Below are experts of layer 2 (counted from 0) of a mixture-of-experts language model. Rows are named router (the router's row for the expert), up (a neuron's input weights, with its number) and show model dimensions 64-127. Each number is 128 + 24 x the weight over its row's rms, rounded and kept within 0 to 255. Numbers have three digits each.
Before each expert's rows: a language model's description of what the expert responds to. This comes from a sample of Wikipedia text that the model never trained on.

# expert 90
Foreign name vowels
router:155095123099095162157113137136150090106097127156156157102096102155115160095154161149156132119102096123154099098136096153154139138161117099131157157097123107111158170155099099125096139108101141
up0:117157126126146107133121077105114077135140155155123134103164106123111172147140111136143121155152112114106133124151104121094133143071130131127098146156128146124107138119126117132124141169132153
up1:099161177100127097103133130135077139120156121082163131150094131152139120147131093108147108128145180153149158103094143118090137129105110175117075117105122088152125123152123130108167150124122092
up2:122109111126136107109104123113136103159120129161127129150121164129110129139124127086054093128146123135097140159147122139121099107115110128105116109174120098130096073114115165118185145077149156
up3:136132098137133129161137131123153145104132168140157124132136170137140144098124111107110143127186155124120156095104105165126122129120106107119080123125118131161126116104095107095112168150113062
up4:142163149184111135137146128130131083138142129098112142142104123073125087124136085090120140104111167094131127094114163139109105088130120133122087180122136101118150083112158135111106146108160148
up5:101142099172161096110135134097110169084157130135157108107160120102141133139108171140142087170197152138121156124138166112138116077149124096121124148161117157094112113122130172135115176098113145
up6:123092136148137081098051117136141122162145137107114112162103116113157153113175164125149140143133129088098133146145130142127122140080106091126063100155144116120105112133132129109119142090135115
up7:072144116119123127139130146124104124142166123131126120130136135124098069165123141121122087170126137128109146099116085110101137162097118174145112150151131143106104089099119160147137104100133168
up8:106135124165099118098123136128127129146148127135140147141158165089091152132127101111093160109134145117120127139075153177105171155095097134101106152144118118156091114156139129127146109094150107
up9:095163148150100100105106169162105125148135175101105121181125149129139117185113084132137140121138156120173151125119122128172128108125148128123077098131132087119095135099112108161152141134130113
up10:153161073122135118140127164142102153153094127105134133149148187107117114125108095093141121148147145139128125085098131144105129121129172195095135106122122110138094142123091142127147145112124118
up11:142123154134141103154098153124111147119166110134117126106108136111138125129101082139119079120142132132106102152142134120117146140110120140142099127104143138141100150091123160113116088110128106
up12:115091136134162106093122145124145103115150126132163116133140116166126175126112136096126084102160107119136141120154151142117114163054136141135094114163130148113147083099169133144159119130122096
up13:068169097132147098129121158115143128118171127132095135144118127106143113139173136104139120145125124099135109169146111074128165121101153094154115134166160099108154089139128152121127143157104142
up14:108136129149117092089133082157108109119120123121107143103136142144103119105143153068160109109179167115164122117128151164108130100092139149137078157132100143173131130127147130137126130146150134
up15:139151108152136086109099114116140143137184100155120126115123116119171150103131116124124108134121130115105128135148139168080104167098144113122065150134141107143127130094119165139174126075141064
up16:113119094150130105148115090144157143137136129127148120136089127124122131180131102105144125145148131112139113093141100105095142133106114131161114154115096113157127067110110108128151104160155151
up17:113066152150111084109158106144113144156094079118148134129120121113187181154092104121172131137160145084104140109153130106118135098089132127125094089137134121142166113153150139154165136137108132
up18:130106124131099116131139105143119159139122110089132129142133155123164136157108069128115097154116126150173152144097111121123150152086106067093071133123130125138118107107156156138150173129125071
up19:110163123114168105114114132159125169116112129079154120180149112101105101149117117098154100118131150133132127101109145160095140123099099132144071134143134123130096090081117132113123147116134148
up20:108150164114141087170113129152142169146142146121105135123166117155144105161148173095126098137129163131110175099127094154108140111097098164109098132135126125123134173114093128151145110123121113
up21:137150083128175103108110115092106181115171137161128149148129116119123099150142127138136133142196133143083152124118126155134158151128129126109086115130128148136121157118133114136127139136125122
up22:142092083121164114124104137124156152107099138146118136129106117113138111140152151118080144144170170151104138094129136122071137113089150155110076112117140156168112105154118137139074141132164120
up23:102126135126167060109175103106099139160125145109145134118175134138112122166110166125167122114144144161087108117100110152093091109076167129123105137119124136139108130159115172123134118147172109
up24:142168139135134111163116102115146109163104093119131138108117118093127150119097146113087112152137105085082137130118140094106154106119165118141055163119101173116095121119142122098113113133156140
up25:117161137129105054064144126109156152145108134102102102180133153181145098123105101133128131148131137149125118133134110125077136095120133134134111141152123101132105093139112134127138148173110134
up26:107161114098157097139108135119123127108123089148102151101127126091118083133124110117079169141202142129108144103133166119112146144121098130141102105170154162144120151120188120088139119126123139
up27:087104160138135085175113126153085164109153124136149104135118110103093133118159131130086130134165169100093136124151118106053153134079143138110104140186118119127128128110115135141110121103140163
up28:105136147129159098173122142126143112145152153089145140141128123092116136171104066096072115151144148104116126115132139156142099135095167131098128099100125136110085148101129152158151114109151132
up29:119148086111142102155145118103100153147124093184138123136123112139131165136124138101103154108112115165141121148124089118115112109111112166127103116115126140125132108100148123170159137124131108
up30:093106128149129119145105122121161127130115141101154160116109117135186158157164124105152119099113124168103140120103092113105137095145113164132093148129121139132130144161086159129140157158114136
up31:131119163113160108123129093112110097156132125108145127122145137121130101158132090135106151112137146094143144135132124125111135158145144138135063142147073119155121092124100091128185116172198140
up32:106123120111085123128127154103081119139152091088157121148118141148141155136136119118140141142152148133109153136067119135127172145104125110116092144154098150188112095131122092156123141138124123
up33:117141119157153099121141130087135142135114102116089156141062141109127120158097115112156095154109150147146144146113127141127125119099111100100111086108130140176126090132133116137183105122130148
up34:088145143147125098126104098171116133104144116155128112118109108076145100105088147108147121103153133116133186126110116133127170098117120127106084095158118147157086129165127122156141095132129134
up35:103110082122139137128100117126143136171111114152129135159133097092125147150121121103117156123152156138116142151131150121121142082142134108089082086092105105118140112111151152152078143150122138
up36:080111102146134129131143135124123123120127127163131112081185137112156120122121150160150131134129132121143117134099121114115147118088109130152070130179089098099101128091152151132199099114149094
up37:170127092124125083101096130084144114113136153111120151141137093138098130162135136086126136157135146106087134119168101142117118117134128124136108118144115127163134159141100129147174151105098099
up38:122130103158112127128108134079119133142132135081136113192117179103115099176134091086111141101157179127110120138149172146135147132105193167110100108105140118143084134099133103138160127127111120
up39:142139186138132074146123110102102088131106163129119171109131123143113097168145134140119118117146171138127119158122133106144113138082139143108088099142164105158124086128168105124143096151146167
up40:100098112157151119115123117095096112161108150118138120117115128116152133138087144093117142110142121131151148120137121129107112142142161100123074141142095112127076115106127157132138160142137135
up41:131114189152148097110104101114114127129164119125144141175121149126069114129123117127145093097143102105151132124141113117109108121089144152125073117158109173152141169120174124094163124128126117
up42:100138131114122098089117119128120132100127132087125086131155173146107147135144152111140112108144163147121120152163107147107111119058154136125104104112196159121173118106140140113129139096153155
up43:131101154154143098103121181081158089152157146125097124158179128142146107179111064099142120149170122150132174131143096149088133097099156127114115141140141103136143117138103172130143114087113134
up44:079118105161171104123135113106148109121109136110127115131161106082161093135148115121134143132153150122139146119112107130138123112151148100130081172109113114117134104099125144184117170084138111
up45:134139126158124086116107114151139143170122092147102137104120109082158105102110112106097126141163136132114123136110126135073143075112080134125088150102109147146134098129160134085111127098132135
up46:100192150173137085119125113118136107105166115121130146133099125089097152137116113073125090112166172140136115117065111131143094108161129149110131120121087135136143106146124170156155136164112157